Weights of a small mixture-of-experts language model, trained from scratch on English Wikipedia.
Size: 10 layers, width 320, vocabulary 16384, 133M parameters.
Experts: 32 experts in each of 9 layers, 2 picks a token, a softmax router.
Below are experts of layer 6 (counted from 0) of a mixture-of-experts language model. Rows are named router (the router's row for the expert), up (a neuron's input weights, with its number) and show model dimensions 0-39. Each number is 500 + 25 x the weight over its row's rms, rounded and kept within 0 to 999. Numbers have three digits each.
After each expert's rows: "comes after" lists some tokens at least twice as common just before its tokens as in all text; "gets" lists some tokens that make up at least twice as much of what it gets as of all text. This comes from a sample of Wikipedia text that the model never trained on. Tokens count by the router's weight.

# expert 3
router:455523504524494497498466490497427492502511466512503471548440497509529498508510505509520526483484520492500532494543540485
up0:508492475524504479466513453508506522479480514483482556488494462462499500544511475473491520510489505520494509511491491511
up1:510540443495523504503486491488498479488516461443500448504472532522489505513457480535503548556496464471509511529497540481
up2:496540518477481493512489474507495505529492501504545472500441465445502555478517488504509513526462506483509475505475523518
up3:509516484517450502503531471497503488520534527496527518523539507502489486496531512506517488502537470537497522506516510507
up4:516516476482501464490495483495527483523481528506516512524470484538495515502462479477438491506484515513493505519510528508
up5:498514512511514506482496489431444555506575526471511494484491491467514516498483473466534503508490452491469504512490493477
up6:524501502498457455461534448523519483500541478492452543476495491458435499515492507496519481516510507506505475494470532502
up7:514522480492502501472507511512546491480481536515507482480500497486498543523492491511510496499519498481492518543493503492
up8:480488499498526506516502491493444492469443513483460529507515474486481539460508493504506519551462503516538541438545492561
comes after: "'", " of", " in", " a", " with", " to"
gets: " the", " a", " his", "s", "'", " The"

# expert 22
router:523511465509467486534544490510535515554532501519498524509513496523444497552501504500487475516512497542497485475477510489
up0:503515456505448460503483509498464510481514572488504486533494484520475483544514518475535484454518445498483479476531501494
up1:529503492462438552518481504515497517481453533450491538481470480491530508511481510519502527519521536508519485530562506549
up2:509532461505478466523485500502480542511537470542510503517461478488516519529486493449543498503498489495506471495544558531
up3:531496470484490511480508509509500566489469493495467477485509497516492515540507485488522548480493507498520511509479536489
up4:518509472486523474511492496501487550485498513545506495476476471465513505498473517438488487504489527491546533484497455504
up5:521511466470481547475520460468473516487499504495471484528528481510488516492486506481507460461522496482542489484483487534
up6:500526450455513503508543456486515479504516514502531479495452526524502510514500476508533525498544533539530517510504472493
up7:477525449517502546486480477522462490458476505474478499489507503512518503549498511523505482543491534509509513506473466515
up8:527512473536477501445524503490446486475455483480484491462482511546472522487488467561534487502479501502520488443532477489
comes after: ".", " |", ")", ":", "==", ")."
gets: "\n", " ", " as", " more", "us", "=="

# expert 5
router:464546514497504486498562455494529498494478492454486536483532572454545466519484454498511499489470488459470485522505498490
up0:523496514515471502491507491477506513464489478486472476499516520486475483512514472484437463506484478500482484507537502455
up1:562485517501508504525500508438477523493481496499522479520509511527476474507477502490489542505539470467486509488478466475
up2:528450487492507531507484527454472512476471512488498476453478477499521495486499479486509525541506484467504539495465529483
up3:526441479480494483466524491477516523478499502503484491515528488460463503527483491525488515471471471470510476491565501535
up4:508579464523507483518539486476495468507546540492496494509470507487515528521492500533521517467462503482504467447488483506
up5:489563459542532511513523508505507484493493504480489504500520529504508490490465467521557515513516497475500496461499487491
up6:507485522489516508483482438524469563472523503516455504502526483550503467548489527507510496466500538508486467496513483462
up7:465490506497496500501500517457499531477467521518515414489465498499484484520485531564513527488480515510500504518470536495
up8:515534509494507478472497447506496515512486548547535496526497485534484542511483486489475524489509483492512546472518478508
comes after: " ", " |", "1", "3", "0", "2"
gets: " ", "–", "3", ",", "2", "4"

# expert 8
router:507494501537514507489455508463503540519552499518517475506475476471554539519509487502509485490516502502509482449467507502
up21:545529491542461555460492497516514519497512519539524449524474526531463528558497466485458478456515474518521465482483537490
up22:522545505526479529514467503524512539478534474517489524491477516505502496483518536468480457508485457460472531498530510507
up23:544527488496496485476490510514467529496504534504515463549455491502512493497476501483498496528483498453485457548523518560
up24:444488477505435505493521494508445482454489519487543459514499518541494496531489519532502505491480498498474466480532523539
up25:511548484481459509531501499528517520496508515509475504485499540486470525496458507471445446501462534447503508470528479520
up26:489508513494490517507484499532462485512517473448505471470490514494492558465530493481520521520520486507485481493480491520
up27:507498492494518506488482509501463529465529488501511498521545540516523516496488472489501489484496511536489536479494516474
up28:556543469500494464520489518471507520490497491491495479509543501504457492489512445505506507489469448493488521523519486493
up29:513513529519514476500518494536515500480475557525450476488494551487483485477492548504534535434510485507522475482454500510
comes after: "\n", "-", "0", "1", "9", "8"
gets: "\n", "4", "7", "6", "-", "3"

# expert 2
router:452554495490502478502523506484531463511508473486465485449507472477500513505538473506484485519469479526457469497510515462
up0:495540491548474517544482493477492521495506481504571497526515465458509459499502496521511516517486468490530521518471483508
up1:498498517489509513493513457522500508460544488513531516490466508492463501482488511488484498494515521509481524535493510497
up2:481532479493524499416509510483494498466484474467482457505541493501500510538519481452455509505514510494486461497490465481
up3:508547531565503558509518463505515494439519456533491509497531560492515454490511478516533441479496451486497518528492467501
up4:511557510475505534531517508465523543493505501528506480534455532470529517492513497490476496503525522522532471516474482467
up5:526505469504437535520483496502508520476479459458488467495500495481493497520530490521507531491545507500484464548517483491
up6:506508477473479508521497461445473516477465518508513453519472467521435530513515486563528461475514490447494501507524509511
up7:506541509488514491504487496460460532463526530528521493502506506514455497492438496525474457530468484450513481483487507546
up8:526502511505520487483524512513510504521489535493506494503532477525434488499530418487506513476503516490548485462541499506
comes after: " |", "\n", "0", ")", "5", "3"
gets: " |", "\n", "|", ";", " —;", "|---|---|---|---|"

# expert 14
router:488477513468528498464496459471462525482483561526529498507514476510500520544473490488474511494522501479543461497497464518
up0:526486514494479527515494544524455493507559493474486501484464466559468512520469534515508515463512499507476506514471464509
up1:541532497498470451501487431513508496517460501519515485523503483512486483502461458470494496475510529467501476469473539545
up2:495537504493501516480521511492494483456475455490503494585456542537557503482475496500488468505482492521473495502555475508
up3:519505452496451512519464525464458506482496484426479492490528508492519547498489529486526490517509486511484460496554561504
up4:505515449514497512511513449533491524506511482502503451556537476481509499523480516501456542498487484544523503468505468513
up5:497506466519520507537478524523491560425496515489526478526499518463487502511487482488515489511485474529525485495532536559
up6:521524498502481485498523518551492506526546477503474514534494532491475518541496488524501531484472474516504501512527502532
up7:500509483514471520513543504500457510462503514480473486483526522523476524508530485517472484462511502489532515485521480495
up8:527510488489518496493540491480498562482489507523496484472504530456468484497475520527517500486442494459507477486493542526
comes after: " ", "1", "2", "3", "4", "5"
gets: "0", "5", "6", "4", "3", "7"

# expert 26
router:485520519496517515459507492522508488513542511539521492522455537517510488474499537498489530521453544491480524536494459582
up0:525554486529537461491493475505484478506503467493526468514469485537525499507511499464504471551479510532524520495512508498
up1:496502539529519533557509486471530531465531573499478478505527497504533524522502496496489519497536508503510503501515504538
up2:508479517534459538511485473442514464485478492534512491535522531499527487466499480464451507446501482530505481508532515530
up3:483489513554488505533437493484509504460524486503457510510524447498515487558513486505529475462488438482475466542505505550
up4:481514498493480509524494473484478500482500504504446450469498449495470529499441490489532473455457533467454478494469471515
up5:504549518482479503528501488499514457480550530511501511494450479481469518523478489456499476455506509476513516521510482481
up6:499558485567502511506470477481485509517490497526528537527470464505543528530465538485544521485482475516499503521481525532
up7:486506456514466490501493501515468566467507479514487462474508509493496500482483506446476442497477482493541497489491487501
up8:515475484477500493469488469527501506498532505542480491527528485515516512514505508484473491484486516490515494482505497499
comes after: " the", " a", "-", " and", " in", " on"
gets: "-", " one", " all", " two", " In", "'"

# expert 23
router:517493473481499512506501470474517449507502453487489538498501536477507507486469516495492524516521524538485480492490479526
up21:496547526485493462529500481474510534494501551519518518531483496506512499488463475517503507476458526490506507488514477531
up22:491525465519472481499528489509519507496512518488492479502501474476462522529479476511478505484489552496476468460487531506
up23:512490468481492568505505469504495470507493499504510491570512532518516506554548493474471473470497519490512496540500497538
up24:476488516536541490448497467484482514513512520514470491557505505510504490516474464495463496511500511496501479478501493524
up25:527516497525496529496491515491510551446495481501510499529492472497524465525471460538495472485493503523524491467518491532
up26:541508470481499495531490503478493532499503482515475499495517479516489473498497508474491522523494503481513495493497528524
up27:536511509563461497494500478469523510480480529556487468474485479484524480537488495490517513512479496490501477486532476521
up28:553491489492506521523514514504490515504477546476519523492517485466534501526478445511548487482486508468528511489526456463
up29:559501471532518484520527488507524527523493539487499482489518506496519486505469499539517521460493493516512491499528452489
comes after: " |", ";", " —;", ")", " –", "\""
gets: " |", " ", ";", " –", " —;", " /"

# expert 1
router:489538471507459481551448458525516522483511480519485524468506479545514525480504530524472542518486497495465437508486500477
up0:517574485540516461506540334462515523460547497523508539482512497476498507512483517547493466529498485503482461485530458516
up1:519424528471521549462552562504486446473539546475493529513491479454479504497516522473546489493440511474537517474543466543
up2:522500538476486473502488466497520502496521518483475496473460539496505518502492469519500473529424511449493521495476531507
up3:526572505522511504504506479474460541479524503538475486521409511483475463509513515511502542480502486458515496480512457491
up4:490565503508504518518471471471482551508510536526475498506471489523527469537486523514475516484491481477510476488529517469
up5:514493525507484567505509520509478492510480486461500514534516536508524477474502467512547488550504475469541481487522491509
up6:528534479510466494476517470467502512484506499474507492508519504463486519527503461459500497479513509486534497504529477537
up7:523504460495477499488516494497499500464481503512526463519528551471489479485535499508460486447509485495539557452506490493
up8:517500496522506498485510506494496514510524519526489489517465474484446535503504476517528505489523520469489456491489481493
comes after: "\n", ")", "\"", "==", " information", " Candidate"
gets: " |", "-", "\n", "|", "==", ":"

# expert 28
router:510525510463538538482502484479531521495499450525514514455475521470551456508515466479510505504502495483510522502475456526
up21:515523485528515490488485485505487535522499506474518516506531538494518504533527472495465518514513437498497507529523514482
up22:490534473502485528467474502521486475481494505532486514520495518530483516493455482482480501508501526496517502483519478487
up23:552511513474460468500533495547482483515541534475481510453525492530496514528499495484504458518505496457519495519534506465
up24:471523520538485505498519483513512502445492487515529504501504561465485537561458502452504517494435512505519469531535469504
up25:504536512563498515506449487467496522538503522490495461509509561486515513508484512531502493493493537533537490500512474478
up26:476527499472472556558516471507497496491522451459499505495557493500479509472494511527485496504489515491508483484528482512
up27:482493464509481486526536489495496434496541483473492459535495522488463522501541481516477523455504449524543461490450531517
up28:534501476476485542498483520481488490472541482468499465516478499531511520515504476537480515463533532503490484488539492481
up29:520500468488481465498551476535488505492487485508481528479491456516499488480528484485535496508505527469517508547495532507
comes after: "0", "5", ".", " (", "3", "6"
gets: " (", "0", " m", "%", "°", "′"

# expert 4
router:537489475553504521513472508532518496506514499498470445511486523465488484490485491482476523484475457513506505468499497526
up21:537489478514483523512487505511477501472483523525506465481491472496492485490494521508496530468535518500520526491533514522
up22:536516482514484504492510506486496487485469459506506462531459500505500498524413450555551512511501503493479473482557455500
up23:535523509487464532509530496490507531527486509503499514491495545509497503495522482488476524526498532482560467463543511521
up24:528524447528502557513507499491483472491530456495473451498517527523481510498492472532482505480478532507529492486510466545
up25:536528479528497537473547518469508506474523489489508487497507531500464476511487502550498490512505504523502505481528482426
up26:520499531554472541534504482541574476501467494491489530501503512499502518525488494475538502507489521482571475494502546492
up27:521519454539481483453513528487470473469500508481506496537521489510559479484455513490537483496503469495584485457494437469
up28:467538502494498475477495471511483471483512472538523451550454497496519529476464512514514499542454498491488507480525531495
up29:520501511496472532511505508500491498510477515478488489492492465463425507487474570515497528510462498478537504548490526488
comes after: "\n", "==", "===", " ==", " (", " ==="
gets: "\n", " (", " B", "-", " D", "–"

# expert 15
router:514560484532487501539507423446510491508473510531503484473455511484503519467528502516519450514500515478503502492496497509
up0:475523454511491519530465507525512493504499501519495470532457508490471541459485514513465519487474498535478497500512538527
up1:510501493516491509521477467525456526502550517474563477488580477528502524511524496506521517474476520527523516498506519482
up2:477474480538505506540489480490489512463506521443508513507534455541439529528517492492466512491436475506547507471497520530
up3:477485486477489493495453519469509490488527480483520488508500525497468399510494494516486507507498540521546514528527494519
up4:503501506517512511489473542527480535539465529508512480489501546460489450515485477511530533492491510496485496522504500462
up5:540465497492481479517476471511487528500554465518473479508502521517475490516529532527512501458500482532486460515499470550
up6:489493498537498506405505500516493501521543481526464495495532482505485531555512519509466510489466492511539480511518525563
up7:502521522515539500477546500484495532481512498535541466489524463529503484510529463471535493487510517527498524548500515467
up8:472510513506525504513541476489492482521506505532456501529510455538474480527483517528528492489534512485487506492562471491
comes after: " ", " |", "|", ":", ";", " ("
gets: " ", "1", "2", " $", " £", " −"